{
  "d_expert": 128,
  "init_std_router": 0.0314,
  "tie_embeddings": "early",
  "seq_len": 512
}
Below are experts of layer 5 (counted from 0) of a mixture-of-experts language model. Rows are named router (the router's row for the expert), up (a neuron's input weights, with its number), down (a neuron's output weights, with its number) and show model dimensions 0-63. Each number is 128 + 32 x the weight over its row's rms, rounded and kept within 0 to 255. Numbers have three digits each.
After each expert's rows: a language model's description of what the expert responds to. This comes from a sample of Wikipedia text that the model never trained on.

# expert 47
router:152119171108069054116152162149172130148127089074095147147183094124157139138123110100157124131138155119138125082072146125181185037093089124155179130158119095083128196121145177182162124087130126
up0:117110139187048142117175050182084160155135154127119108113073132088116131116097142133134135144146155155167134112073174134168126131164175118121162102109120113145193108110159177090138096091101147
down0:202067135137073133128120111123133131083139072106104121078098127123167090102093119188127137137120122126085095163120137103121101106111131176147210113133112114144155199163095099128176084127178125
up1:182167169157126180155108110104160081153104139191101111124100111150094151131094094086152055117120147138081105154105165140153138118105166183186141161085175127181104147199190130189096101179153162
down1:129155145064107202116130081117161064107105198169109090155057088108121125125134103167158107122096165161129102141165079110142152075093122151155144180119155125114152096132170111120111161130152183
up2:103137154042096120111128184114174138108111116151148146145148135188136076126100151123117131073153105153180075167117143184150115107109128101142130114154138151148108132098183131167175000188184066
down2:096096155101137131086120156147168115138090130123147149138141169117116081115136108130137090045126176079187118112054173114130079136093118130133103157184151176140118113118177168137159100110219125
up3:135080123151071132185091152163174069109168165161120170068145099111126082084148136132150180115092158074137080134116116162110129094095096082114135120153120151086070137101131162193124126204132061
down3:138099114130102109137123120179146133128151120161129138116144099075135126089141130121136160082177111132152188124140106096078124063084123114154144124086148114057114039108175134199132161135137061
up4:103099161101104112158157106088147168138085100123100170186101092108142165145119125153139150184152153156131160086189115110159148099142161152159098155152084111119124132111100125115111115144078172
down4:130226128097126149169132121139164079123115131113123106181095136159161102087115055164202155150136201134122072150165120126092144127163101138161127132126115090074077098096108109130142120133170151
up5:140070101087184147114144123105101159127114083065118056128167118134127135116113168189036131178154196126143121093142085131157178038074082166108134147131087129067124161089090147143142127120154123
down5:101187091131060133145152187163120174150136147164113116138146114143104149118105150105136170101085140111160118178173071096120129104069117073103109134073091101057082153126097083181133147126137106
up6:152074140035118103137114153161123142098195067105161065098146139098173159110110075172134085142079130113092161109115200195148152152134120102129158068163135104099151150057150102133149177154107107
down6:138122124184088109100104139185097126095189090098111119119197156140168103130157109092127108169141154136104154130125123079185161123156129154163126116152166156149103141084075111156218123147101142
What it handles: Word-start consonant pieces. First pieces of split words, usually consonant clusters or prefixes like s, t, dis, exp, rep, as in t-issue, disp-ose, trans-c-end.

# expert 56
router:144134114119124077135122192153151144108162119061103127118189114156171078123114117107128099109144152130126129110091194155121160086149145144174138122144100084055120170152146150138126089092105120
up7:173052170110144097234140107091162118100105138115091163108155095084087073103084119104137112129114109146109115076159182126153131149141145123069183115105162120160108121163099116154117149148167131
down7:113093134147126096143165139126115113107150111174115060122140172151079119121160131082127153143163130160159112183154118071106158160104168091134111151172162111225128149125097156100136064213109171
up8:120073113186087171093106109139123146178122104104117168122168160063137186196065083151102159143090139153125103120133141118075191091133101162133138194142107043145103126085138101136112111131123132
down8:150104127105106106138081200127108138144137115067110164106087119125102075134125163185142175139087084134160097090123096145121197053179135119124145084128137098146106142154116130094141159141145146
up9:116142155135212117111136120152141197189123148103137155078100119086186181156114079121085146163163132097133111125146173127093115056119077149125136189131096054144135126129143152082120085106114133
down9:119229107172143122134043136087129120130181130061111139078122105124189081124150142130183133154117106138135141137136130180156157110081141156077126101121141130126113097144111122112137188077133114
up10:135106122172093131167105120150175136158089099153169160148139106125175121111062113109138128124092114152164156089140117086116159104128114172078099097187115120127133124166102090166138105131133046
down10:126061131083169133120138103068069194098123142092151175146065123132057123139086134139117142123110105149145176163148104149136198111151187074121062098163105126129155154133130152148105130161141121
up11:123130107133139134149100138154237139101078127104166114107166150179128163136121118109130092116141111120130122056127138093111131154156114118129109094161061155125099125134102180159172119217128095
down11:104153126114135139120105113157151111174102113157100089150173121115143125088132096164159143170132157115128128114116094114107160112095110122203144106046154110139087105168061133160115154182209121
up12:112086145131189095190144105128122120141109156112102147104167117152128052037081141172170083145157142132118085148073101156161109049139111135109196175136060178123095149126135114143128106100135112
down12:098090123141119133149144114172196130119174205130115134099172136095186107141151184130130083111139096121105083168175150152128097094110149121133147140116104164086165088159146086120103174086182096
up13:090056107177129155113173124144126104122141164129082131185089158170090185154125128096152109060166104121126084134079175147091150089096134149068116138157062175180127136131146123099100106092165145
down13:165108184184050149124080150166126088194123093141111098147118093122144180084140140138100107158146178155090126127100147133135089103174137112124117114070051121085107141176108140130121107093106100
What it handles: Mid-word fragments. Middle pieces of ordinary words split into subwords, such as umb-rell-a, f-lex-ibility, cust-omer, cet-ace-ans.

# expert 61
router:115117113111132063088151174121155109120124131083060092155153127143103098146127136058154154088132141119126077111048178156183141083112132122176168150162140109104109201099099125133157070090080122
up1:110107193148140137115212098153094196177113133137136110155128167112110141131104172122082149135135127120115098111149111152200148144131096089116161157084097128127096172087097188088137095127095078
down1:085139139055153099083085074135137166119132113139146096145069131120112190175111171138148111106149112119075126137120131100135140108143114125149155122106131179237128157103117168151145121081177133
up2:181129119098114149087157204104057124139204097069127113075122104179088124154125126139124051090153144140158055134149119095112147096116118107123070169181128053079137135134130141141139143122119057
down2:191117178108158157108141162151094135147185133138126071157102116099131142147162116119123124102123128070128092145087050069105092109117149148131120096110183119097143148174139074159134120085147168
up3:121175177184184127107081156126130092112181209114113106141142130146144099154103149103120140091108110151104084116133153090117144105177122149173178106108120070043144078138066149142131109103124144
down3:082155204137077134109111141113121152142083112127103115135179147158074122149083129142090170133158111089157123101125169097070206085099155121096079119106165164239122118120122050123156091121138118
up4:167161050099098159084140097167184097164175096153143118118110130148102154130138117094177082105164149192132104127093160148158110046086106141115156154143164159085157159181080163134121136169086103
down4:108115128092132064064125183118151128171114138182110124157125206147065142120183111145122145093098070101124099153107125121080117107139096157153130152098132188078193147160132073121113048150121178
up5:166118089115152155128143083160131143118092172132119122102110149158157129149123084131125076082157083146137208106096135133155164120092171075124096137112065150114062154125062168134102183141143113
down5:127110132137169108142100192185112130136066183110103116126096122131191143098128154159133127113136079082133159094126118093164102088133131113151141111114072166127119122127114069133071175107148129
up6:173146160196086112142147128188075062146185102081134136119179192146053158125155107078120108148137094104162125115129154169101122122136128122166143096094083140146175068131104120121105171064087101
down6:128074075143125174109110138078079099195122175126139131101120088117106187151193146099136092156138132157116099112141107113166024112136090165125109123155117157083177052130103145127100177100098062
up7:138154143115166148111099167112163189145112143072115132081101096114107107109163109132145146135117114119154072167049114164139137104089156108151106175138139121115188105105124136140119109127117159
down7:186087100087125136105099143102118128145127169075151112212095176154130154101137151088150152110144090138106170167106120102157192145100084128054119117146102131050062134178048093131163106124104154
What it handles: Number words, word starts. Spelled-out numbers after articles or prepositions, such as two, three, eight, and single-letter word beginnings like f, p, j.

# expert 46
router:144128155102150079108133195128152109095139180073102138118168100107163075125136108067127108118144155178091147085072189174138165091115127141151182134124093108064126166102148191148151105109063131
up1:108113095177137163150096116093150146166145195087134146189130165090136152128169083167158119110140169161078097143142111152094149108122115109120086173132113080137155125118134221122144122162126154
down1:112148147139073109148122126128133137119198092087120081117138146161104144155149129157129182128110177169137177117187151197107109174073176129136131137165133093133148113100121174117166087115030148
up2:129072152195139155121099131143111140133109188158146075149104115178191132093140129121177123162204108107180110104131104158137155129141015125120164175158196135131102146107143080109122073127092107
down2:126143143148054130173097099152175187142153123131161074163117134101129140169159142136110096107085104136160109113157108055185134074104147109098129111097122192116119081125111149163105069136129080
up3:183110143130099129129119134171151121127144114079101152109096154137140148127138123179124142100130113094169137112094047084129116078133106188144070090106136112153107144167142072187118120118194154
down3:132137157154137115098104106171141160091135152070104146105091147115162105174140156104114145078127119149146124115091135093165107124171131133112158103137128131098063164130114104148099132094114147
up4:115150086142131083176098182108076110103146159141128163132144217118166122103134104090149100084142113162117117068194166178134147139097119130147093168118105122134106129088144090120135137141187137
down4:122097148204139147099085104167108065146113147111120131135179100127139114106140183108116143131134128120130089114165110141092135100150106130123199163144207072078094138134102138197085097157125124
up5:133125176136077132147164160120126119083126184087152152071148188169106125199079072113096075115120144093191099049138186130150154167124147170132120160108168069103116123188100068127139109121128074
down5:138102145135083102166142156160095129135105155145137146140112157077134132076144126048142128143094156153138136131108111071167173111119103120093111159077130152137127136176111096132101102125188093
up6:105167130101071092101078160096135184107116150131137152104154106129113110158174133155098103140123078107141117131210107083108145161131042187170132090113158151096100128137090173164100111148145110
down6:110177162114114139106104045161115200155085088090141097132111151078130143119105144112118128121167118068136139134147170106093137141137168126081146084150153092069128153123123115123068119153114126
up7:088138129127149112165083203122113146108102173132127149123167115118139122134111118108100144098172113121115110091127151178185118153108065135214147142123127135190073144106097114129100104102197135
down7:165137124151198143145086124142046116154144097127130090090212076102126094132134119113158191126160101108059181168121130119114114176074125175113127121089134180066168151115129124095139135092129119
What it handles: Numbers in stats tables. Small numbers, zeros and blank cells inside sports and statistics tables separated by pipes, such as goals, apps, points, scores.

# expert 34
router:139087146118131076138150177133142116139153106101080117114171133153188088124097097092127149153114147126075087120105232136134183075087085124154160134138132140080111217141164144159160107106081148
up1:155118132111092102150136132116156126152134160110113106119171142114127134109101146117145075114085088111104100148093128203134076061155141102176111199110105107149136118139114107133153136081104148
down1:197154147133143184113145107074080140117149097147094186186046083110104134155122081133136098103135135169156122110113126117104078174095159115180147113104092164052122130144104154151135128154156134
up2:093075119096132034132156123180161108155199182156139089088126170135190121183153148124119097082105124152108085047092180096187149128123184079161120111121105135101081138113075140089151133126086149
down2:113123103137113133144141171136083160128161164169119132107107123128160105169182137177106138131117132123125138122156088099123130110136155149169068119150178148051109156097136086144160124154082163
up3:066104155128146163110161111139127168153103047083137131108137115172122193184127148130111083116112134078120094159094106188106088093175083162145205141118119116158093147088161132098134137117118112
down3:106127064105124072190128092118086097168125091126123128205097118152139122131119141168034112161091147152134168080149123123156158107165114151192131110155118115169111159127134132144145129206161129
up4:155089105152133159097099179089113160083132152070143141095183126112181136135110160122103086087100152154104075154137063137209151112096110117106103126064174150068147129109109103123134110129158092
down4:132107138141133168126153138116108084104120123114069112163137146121080147144110110122181080104138118094114113172203098157109075080092078108063175138176135082123170101167124143104104132154104104
up5:116108129159108166113150160153199114133171114161088158146143138114163158186082128101100113125064171089084133165086144121114186138170143110140120139169129116176070132173113137123086117112083160
down5:118113089083127134059143140171136150178134132105100147152093101126131138109181156171088091157215148139136077160077126144162180140131113138143159121092079162135156149176162129119131181120151123
up6:171119128162133107094105144111183106131102155125176076101117113121170100128041097052128130070113149106069119194114193069117110139103083134157111179172170108153168132143096138106147151101110132
down6:083136152092137086149181187129085129128122155145156081103158193079124134126141169126117104113081101055107101110135106125144167133102137117183118108140186127138113129094080125101133160139159170
up7:113119133183148146158140132102100215150132147138065101109102100135103120128116145135173086048164088087130106170093109126086107062173106084160119152096145074170123118115121110093146144099183161
down7:111156069060117095148148067105122176121161130168126129179064161095121134185154111125077177164112129117103139154188156131105096149153170163127164180134102229114141124091089089138130126119077124
What it handles: Final year digits. Last digit of a year after its first three digits, as in 201-0, 192-2, and the words century, centuries, years.

# expert 31
router:108111130089171065095130180120121102109152095116067093144164177140145103114155131102148129123151150187129140140130178138150162126074112127190174115121090069065124192145095178166182085104065101
up7:123196145084120177125158136094129163137146139130143210092110115149148162122102145077081156096120103190127156110082136129194183120155098077099102083145132185108099133124137114140106097135135121
down7:082201042105157133099140146132082069139065156175099109084115128112175132158137151134046147136112178133155197128158121179108085142106099138167147140086152162097126130155121140109120149178117145
up8:120129077073127086143097135109170143065157191118154075130182131165146157125055122123139100095141091159120138167144191050137102152093125148133132141133134164179158165170097154168101164111124133
down8:084123079097158088182113126118146173137141196108145101124159110151127109140122156131207089113138085169154127136165151089155082060105169151137147144162139089097145154132113074090071150164137113
up9:120109110117056157187110172075169195130117163116120100083148106081189140153090072115099127180135138144154043108099163153132197130151087167132122162157151140159135137181097121132138143108158140
down9:193087179194084081175097152140204175184123130084171172117135118169139171165116117145132110129153137082135112100072085136136141084127124170099129156115126132144097113143117125159155096061164114
up10:169060097117162059102104175152134087092099160118137117151091151122126150107158131155101107165153175135143147062095151101093160137102184154091119174083178168114120124135143085160110137134147155
down10:150108147068106110130129085190116137124127103110140085130143146078174069143147085107098138181121154129087087147155137136094151153157064114194173163121057087148173162135159138148173169147104146
up11:095143156119119206138123126145110104139169128154137149102163151093127144079133133157110174098158120162159130138133180145193189165120061067062134124125156120154053138089125136108160091153130148
down11:113124098127179150129179145087079094122110099173093136136105143095124144123153139083098103107127209108136090127144146080173117046101154102117120099147158163197172166127139121188105089169163174
up12:146134125091089100077134111128120076153175114099186108150201133183091058162139087154076160101148123105080123129167127125154149172089114139194094093123094047161128160115082139179116098097120122
down12:118072084080126125112105070105110091126125133146134141124073172102133091167170142134148111187143063156153149175116108113119138211153186152150111170139105156111113032157095172099147213144107099
up13:171115158108176071122134123133123133055134097112118162196185093134166062048160115176140133119161085138158088175148113153138169095115092097115145089140155150091138113135123156119106093160090112
down13:174132119087099130160136115136189156144107153132158085128099133137151119128066138123121097141097136078158119157151121098106192081195150086178189117153115094130146121125154111163112055091154146
What it handles: Surnames. Surnames after a first name, such as Smith, Jones, Miller, Wilson, including surname endings like -son, -ović, McCar'thy'.

# expert 20
router:107121129136128081167142192135175137126160136092081082155125093140150140123163111074142096084104178162135070105085183160141137095106141127130206105131104113085120183151098185196178144088125137
up0:105074142127147085170072108090205148111113150086143132156111112147147093104133104107097096117092154152114127098165173101157107143113151137134149109138124148093161089105097100129144136110117132
down0:152083082118185113149117168144167154119088202143172120108123081148153167196113092072107150120109155100143092172125170078107094123112151130145150047131128179160171023148067113083128183144163123
up1:158070173088116152127138147163200131143067087113096172168105152115165187148098121133138121157126132154146096157111142146128134103121132125128073095131095164155096136109166084155122079084077131
down1:165096184103178140129086127169173126155120148143205101106096084170125130136079096129134121138175094091106095118154172149112137079094133115127116102132129208158077139100099200050121164115112116
up2:123146144133133139069176163142111121101114158146141137140127087118094165131158090156108137131117160163134109107184151091100134136086076131133190115123085148146077144132081078193117112151081085
down2:082092158114135095158072113074125197100131133101161122097096084074194086069150124165112143165093100143125129122152112082127140098156141163140176128157152093157139158149120119146168131163131057
up3:169113172173139166091152076140121063122139192123122138159170161120123136102076083165149205136108131131088127119044169145158158102139128156090154145160096164149168123114130101179130061106135175
down3:146108150123138157186081109119120186117133170080088118148169188103140123125140174164081093148083093114123174112125143107189118085157145112137142143083107139114169114075133216191134067138105147
up4:164130127093117089108157158088143103151136216121114093146154155131096156122210119105059115085143121094139127121140111146154152109150059152115139174147067149165122126083101171146245106132123143
down4:135162173129087091202156149108108121107123218148155141131146130092079128140116185087113187142131143083115165230142084165098136165128094124106135170097134140165105126121154142133143111134080123
up5:165115129066058154099138123129111092105136146027157110131115128108106133105144082141101125098111095117128125155106161159129119133115128072143156145107094169137107143123124101169164110177143145
down5:070176157154097156165178139134176121123149136125097106146100100090084113120169127131121197228123127123101143121164118155156125111126108171132167143098140089102192090177149125095133136151135143
up6:123181224110120051170116161139153133164126153150156096185094071107143115100123123113101184141138169136084069181117110144167132142113120118102150197100139076115113138112125139105136121080147159
down6:141166162142095101083099131165156138107091086140207102150085114148179113156137131140082134162163134099053109126100184195126091159101097104089109163077146123140149139072121160113190155104201131
What it handles: Single-letter word pieces. Single-letter or short word pieces inside names and words, often in lists and tables, such as Con-v-iction, Chit-r-ashi, Saf-r-anek.

# expert 36
router:114120161093086071111144201150159141108164096083069146147155090150196102161141086065137150137149146146123174160070193177140148077065117123160167108153112069082157176140139157187181100112139116
up0:112102173180120123158157054127093097139144072166154137128145116101149126113125110146119159176091161141141089154091163114134132127190148134099129162161172093089112153088112179151145146098063124
down0:102122159164166150147159147185185147142108094173090109084092084117125140120093107180161167111141085091184131171046151067167116095093129099123130163162138143095068125133111156155091148154105130
up1:104084132159207131132156122142116143109133132099120145196088219101107170085090123136123191162128062146100109132169088149155101100050166155143196172099165148137176115142163142161111066109124163
down1:116102060202141113131140137081146124168109074158122191154121185069134151136106076156099168065139105082191186070089178112124084136111153149095154136139170139172200093119167114140143177092161104
up2:151062131102141097140143153161189159122133086123106117163146116119146094143149122183127116135111124152161145145108078116145176129141157018105113136116152126122121148107134106196141092122123121
down2:142106071142126122108148149139093139154121135159105167076151108101154138160098124085107099057153147157154165162146095107139181162114114108153174097130169098186085157124116107136165124109127114
up3:148153128111031117113083158115192132135130157083146148131132105141135124176103149082082124094127140074120124107092120085139107191169159142134134120106181106118151116155169131121145140124153075
down3:137116150154076121125101155151160114113118057126118147155122122130156123103137147128111121161112141118153118144064121112096142238057162103092092135110164168103155172141163124114144167197095114
up4:122182129061044111075133115127114203104146110119152093112126125199129126196181077073170078111135134130089107106085111184162126100090128127114152124088129079135139138139069146153170139132117117
down4:147098162117097146074116056118135148157116118142132136162132128180137094187093100075155142127168170131151124098188175163164142155188102153115132148097165157151124135129094131139091118117132085
up5:113093134076120161067144108153168173119092054103146110181157146128175078114177087097076104139155151140167118159123137108150137153172137086085106142117168077085123139067189149129108136079127059
down5:105123158156144117109105064143141147138090197122170076104154145104174114118124129099096122152116146134147143090112132106139151170142138112097106114151178151152191107099155144169133201103142112
up6:185103151116107059175113123136156150164145101073157133127189104160152092115107117075132096139151139143135136147084114145183110092147095133105067121120126160119148137122123174159140129102133136
down6:122161124137164114179170140132103184163175160124161155145169172116090206105138117074092105104154150107068127104129130154158095124118098107066047121128158172135109105121165088171150142127142097
What it handles: Consonant pieces in names. Single-consonant and short word pieces inside foreign or unusual names and words, such as Fahd, Tanzania, Konkurs, Jagodina.

# expert 21
router:174083151101101072126161162136160120131112149101059085143165137177168080125146100122085142128130153123106116113115133119130165073116081133148182169140097137111145201126121124188161073107118084
up0:167086133119127082089118147099189103170126168160083114081120141129095101200143128133135070100151150110154184126161086120141100158160155104094095157159125149148140147155103145134137086079191112
down0:174112135159126129163127094122134150122131120199055087148115171160123164075185140086149120093073134123170116168149095119113130146119108134070146141176110155134116102082098167109133058123143105
up1:087132114179121152076104124125151128148076135171126134071120163149134100117156127091130129019137128062160163159089176096121154137163133074166074138103148099101153159147112111161129115095127069
down1:137116132136106156149088067110113172167106094124118170173111136126015113154206157123127131083164155104093091079126089109137157106160156114063132127108123141107160087112081181136144125121116148
up2:150213175091107141160111106059107083150150095102092131148126182159107138220161131143113130121145104127124115142139155170158164133126095097148110111132093120090137200159128119128107059143149146
down2:147089088141144103194135097195125154154129121221158161125108101197094098115139161080101171133134099122195173154143160111110066166128063100081176090090089114127143132124149120089144123141127102
up3:138075131111116113166131118102138141134050117148110174135111130145155120129127151153125105187163167168098092144107088170117129138114167112136104166137130116106153125131187125182095108130066131
down3:113128082137091149156104039157103146169070150090182132100106123159106156098122169128081137134093079089115111081100191122136199148159125089143175104144108190219119122127111104117107155128122088
up4:204155195126182125071073075084173168172122171150111085086167120132162112172143163083107114135069138075122054077091126129152117141123127166140118119155138075116123128144148110186160111146134114
down4:033153125072138179134047088180131174146134132172116112177088063113082113182139157136079146106117103162136181171140143158119117131151138110128115112192174088101107158167158162175182135160128059
up5:110121138122153117173177109182109114146125120123109178145179167132148071148134119151111108109086063142153069111091128166168096125123139140136164113117129119125080108066164062122104146124162149
down5:134136165115118074089135173156124149146152116099074126138122106059128148187122125115148109093118088188090083135085118133149087121163185143138174128163108107169113185124159156105119137103109184
up6:148151156138127160123133179134126135114152106153159151110116173083156169142170132126213160126186103119175143179166146083131099120113095082143090108166089151114090078146107165084102062115195184
down6:128139126141115130107112114129116131129147125173115108097114177150176156140187126107175082145153157136144097181067139156104204136124206135119107092128131155178125115118176096096123152120126096
What it handles: Past-tense narrative verbs. Past-tense verbs or their -ed and -ated endings after a subject in narrative text, such as moved, led, scored, dismissed, investig-ated.

# expert 14
router:118149111135128040108131245138176140110156159069055136106163122125123082126144125101140109149151158159132128121079159133134123080046140153157144145123116092090111198156141157139164100110124119
up0:169111102147147095136152127053152114105120160123086117152190098124152082108158179146161148136162124073099061138147092094158105124160121156136154132124201052177152088050120173134156147085150158
down0:132073164095153106125115127136152121143128098086127147163129156148084141194145124164156115117147070107081093150179163153192188107132194060131151078199196095139137139120154157136124126097156085
up1:179087123142086151109125105086148148135036170115102142137112170128149134098136109108158137069124195113101050106149151123166120115120138120162112160152132118147160171127189142091218153116113161
down1:095122114068052091134171124117119099096127149150110143125105199102117113123113083126057174102114152124111152124200112086115152132117109120147094091141153111189163070134158207081155158170108141
up2:139119152112080147148145141099159094157117162112060126131113141161124098200109130116185122153085125157092121109114187129148080090104079081167124151111101048097099083151146121149109089130142155
down2:144191171112131152078142140131227129076114129124113084128086140156103089096123162143126171174163190169157123123114138161079097116145115127156143114083138093060135175161130104078113163130218138
up3:127142099139102077175087094155096119100104107139106134122128152155156077217145040135119187096109155129144145136176142148184176143170108143166136103121137135106125115101083069149111147173145073
down3:152122079166133096127150125124080149152143116105193124154077092132178105110110134109050079174096139088159185080175171144129127123102136167158141130108170140176138116150093127145130221125145069
up4:157121125094135062147140105157076117111155180131095151154121078120165121095134083148139139082155148105152152147133146148124102109070132136126146177184097127100125126144091099164092141124161154
down4:133174135122121169111120070144159122118127133152138174091135142166088115150128129144118104087090064106132095176166106174168154156125157092110051107162101165119139052155172127102121169091152153
up5:120139130133116105144086173115126192135123086107155168118122111111120133070170162143203132134097091175117090143149131148185133127060140126173151051107061085132137116154131143166154052117163128
down5:159064166142123135200136088152156161133118129122172132099125114152180097160093112110111153149109106123140063122127174107131196094148151114167100155117176100123136139064117131144150176117100119
up6:199138125098132142095162138175096140189092180175091116137110158096141124109101103075045158100123147095170136140067101155105097146105191110136126148099121152071124129151148124138139139089119117
down6:130087154120145142134133128159127139095111091146144125129107153149216041167090176157086112193062105059133146148148111129138157104111123138169173120139154178098112108132112189166131134139102133
What it handles: Non-Latin and foreign fragments. Cyrillic, Greek, Arabic, Thai or Bengali characters and word pieces inside foreign names and tables, such as Lebrun, Philippsthal, ত্রিবেণী.

# expert 18
router:176093151166111086136137146173166111111122134101108143147165083134128094130121115108113149151132138099072150151102181125152185094124098069163162148096127105050179203157108143209192063095099102
up1:125097119074049138161181087214083097185128177174144159134108182130117109119128129149147131156143110145103134149137105137105194081102119076120136098059062125109131154141196173153130150129064074
down1:136177100153080119115160107120156116112091110158122194094123087122100056134127151157091159130085136171176127113168153128187141132156144070103108126119084133113128145136176130171136133149114162
up2:164086160116153134151157113109113208108151143103083087163105083117109061145127132162123144134122140148090128134164096129151108131144154105106174154185064050129114127144159159141085170133156087
down2:114171088121153153090102147108113100095108141104168145140120088153120078130155157141130161160115122072090186152184148110122202149178085099173114111094081160101157156160114115102123151150129142
up3:160087116149193104165145095140103160125127160140087087166173083125077102111128128135139183169185113157108134137133109100092073100084096141136160117174129115109129115169168119081165178083162112
down3:113124103158122094127094103061136141099167154101160160106105058162110115151120188114154087220119179119161117137128138149110057096164132109141155083166060114129140130079159101180128073143161110
up4:166103140128147122165120111071139218136134138137074136095134085141143124175136137123104152122087179118092080120117111094138143100117140125210225146136152084148119113112139118154133071167120162
down4:102143126118142174145190135170146168153134145118073076075100137068103118068100096066191143115115123088097187091202120093086095102141150072110158138123116174181152121137130188108101080149144136
up5:087106140149090094150150126080112143176116081115128116097222155171116124087141167141091187103172058120140129145137182125118174154093084140129145192100075093151127101109092107152128084092078152
down5:170149140106155142116132095163097160101023147154152160103151122158116136111089111118104163167131149046122103161170120085124141152140112147149128142133129174223159116086126137042096161138154147
up6:154065159143207162097135098098145091083097129106148129131109176212193113102094120175095114121099129092133144142140092091157152073137150167141135177157105127113156172122132140123093092157130113
down6:172122086108057138147149059098102143112148150095113132147139147121138099148209163104138169115120181178167098120114151147134091133151078068072179132114137158117112110088131126117144121081148161
up7:123091202118182115114150107111152160230130151104064101146158135172106117128089113103117113106101147101130109149161120103118114126139113101103094101107047067108115111118181167170170179156139084
down7:154074155103149198141121143160124139110132131132148199130114128199129104105135117135124111126141103134152163149165152079169143130132152130168010155157097127106130115079126179170121151152136101
What it handles: Past participles and verbs. Past participles and past-tense verbs after was, is or were, usually followed by in, by or as: released, played, served, located.

# expert 33
router:123100133109113052139126184107148129166160103128100137102175116150110125095085125116140139120120151156109134128108171145142150067082122090204173129146065093140142214107127170127188075091074091
up2:204126088162201103156153140092131086142104119137085164185218192098121172097135102171096109167057061123136130105153085177132120096136128098192096086109109147148124117139071067143147137082136163
down2:155080115190155112195109099177174119099192125151139112155190126110104148094155126185126079127092095136075119075151136116165167129115159140057141112068135157155143104170139117096165175156109144
up3:063116101120126101158162181143117112130173132122141102147081113069105164169128101073102114087133172115184197097167157123120137072124145137178119123144104142141152107112124191094207118142212135
down3:130085140159102117112131128118145151132136082100108109106189128089162145062143111124136192115164096098162132130192096162099149117083163121116136105154048125075197195104134186062151093140167130
up4:154147098108128132170133165126131155141167192141126165115145121129153109124095134149139097118215111135114106136146108090134084137134076133142119198180096119106150113143065121117071133067162155
down4:110130090082169107105112135167157101120146115105168151088135150117218117137151182096135112136131143152183107106103133133129169036073157099134143136144087172031071143170137167143167171120144099
up5:089124128136150080024117133108094150118137186152075089138119104146136073129087152144101122134131177194128079156129104072112130168075091091176130144177106052139156152180160210118135122158138074
down5:116178128104152117165128167150091135077106099146119191134100160140144136217098161155143191163156160142074065186090126175155102074097120155106085174100159163130093131115165065143125118147138147
up6:115102156185105172107054134139138059111115104109125140166116134128097118119153122114135083174177119141130162166132103167138197156189141107140141128094145121124117115114068063132175141126155115
down6:193138137108090079108148098062120172146155139159163157088167112192187139130098150148135181162118164176126153074104108107110102138157148143097134128094109119224140134155152096124116065117126170
up7:139158220178125149130101118101163183112151160140132116090116087174074183126093150116144160100127103017107128153147116080088140115147085183120160157142089109115159159093108079100186099093149075
down7:151150120175071099145135127135107102126139141166131171145119164069124145138145166068107146099132049105085159156123147159136174167125093092125088179112176184118118132109140131094119136084134161
up8:104039180151120133072120116118169124130046073108131162226163186158146133201090158129101084144102171177089106163112145089161143142114112153161122099070119121118128107100087068115137124137118129
down8:167077136129148146129159114133118129168093091185131075138144132145114100111173117165114115097189180182119174098104102115101110115114143182072103118109149161167164085133142110182102176127123150
What it handles: Possessive determiners. Possessives his, her, its, their and 's before a noun, plus own after a possessive, as in his own firm, her letters.

# expert 42
router:128154121142153077147103180142151156079147149093070178167144094123139092122146104075128091111135125099125121104122156141141139080095082118157214139165126098050137179156144168164186094130135102
up0:172110137177172152126106099122139113106143124099124148081156143123155172116115065084145161133076097124126089132162175055222098110156107108111147124151122134136084136087046154141142105115151056
down0:125175144184125142083086120127156064091174159176107184108144124103109094199153113124119124162094139175165080082136166181121086168099139139180186159131127178122131148084135108095087111106141147
up1:129112130129126155136188198128113177073145169127124128201098136147104194129130194122121143101135140101081121139161187108197149064078152156113186184142178078081131132164151136192110080150138135
down1:156145085140155124154112096124168135110077142089112099168160074103132074172151097162137129091114139126132152104130142166115135104099166180156129131149151103169191096139164101107080129141164071
up2:174146128126111126136099131100124080117147129132063177133107141181153113117179138136065107104170099121088091112133138068163107106148134095165156093093114040118142146156181163151144075159116119
down2:152205120109151108131104092084095151142106175082099174130104147110077140149132199105135120092088063077096107102101134071171115164149134111145090125174147103125104136141143125142167166126100148
up3:092110145174083125156125152136107170109082092155109105149123197163096192144149167197099116168112177107166132127135076159142180073091125146148149113213108174113127132104133084116145033126129140
down3:093098149136121190107066167095129149093158136092172112141173133159090132135117137122156104130085178128151087206082111129107137126192185048086111153079193151156114115056120132157074092106138146
up4:135083160198095159082085146175105151090132126107140131121106111109175149115060131119178173088161107078074101146145143141138195127120112091151148137149148168136141163083106100101104087133171090
down4:150164090088191094139120076145108127135118180099132183107078123115148151087137154154125120144126098116115116133178116218122141118150131126117102145175128219147157163089105070154087183088102093
up5:115161133167119156153104153095181135104118106122127122092120156112129138118188157124132206156046105097090187145149098163204113096154131074128149138165116071109171128137156108148188104112152138
down5:105112147201110173141129159080131107096130115118150133152164106084157087125178183112140144137159126115177091147113101143175120109123130105141188081120171100168162141088157141103073168113095102
up6:090119097216136156105120119191173171126133133103156159138155124080110155142118093048127134119152116163118129182118091190117183131088129143175121127098161169125149099091051137146110094132105146
down6:072154034160137098163085131150119115177140119091105152108160154168078171121100141049170129096133102135181098137161084171149103110076133124101112136116100134106109096137070166116130127111120131
What it handles: Infobox fragments. Mid-word pieces like oc, ec, ric and bullet points inside infobox lists, including taxonomy clades (Monocots) and population fields (• Total, • Density).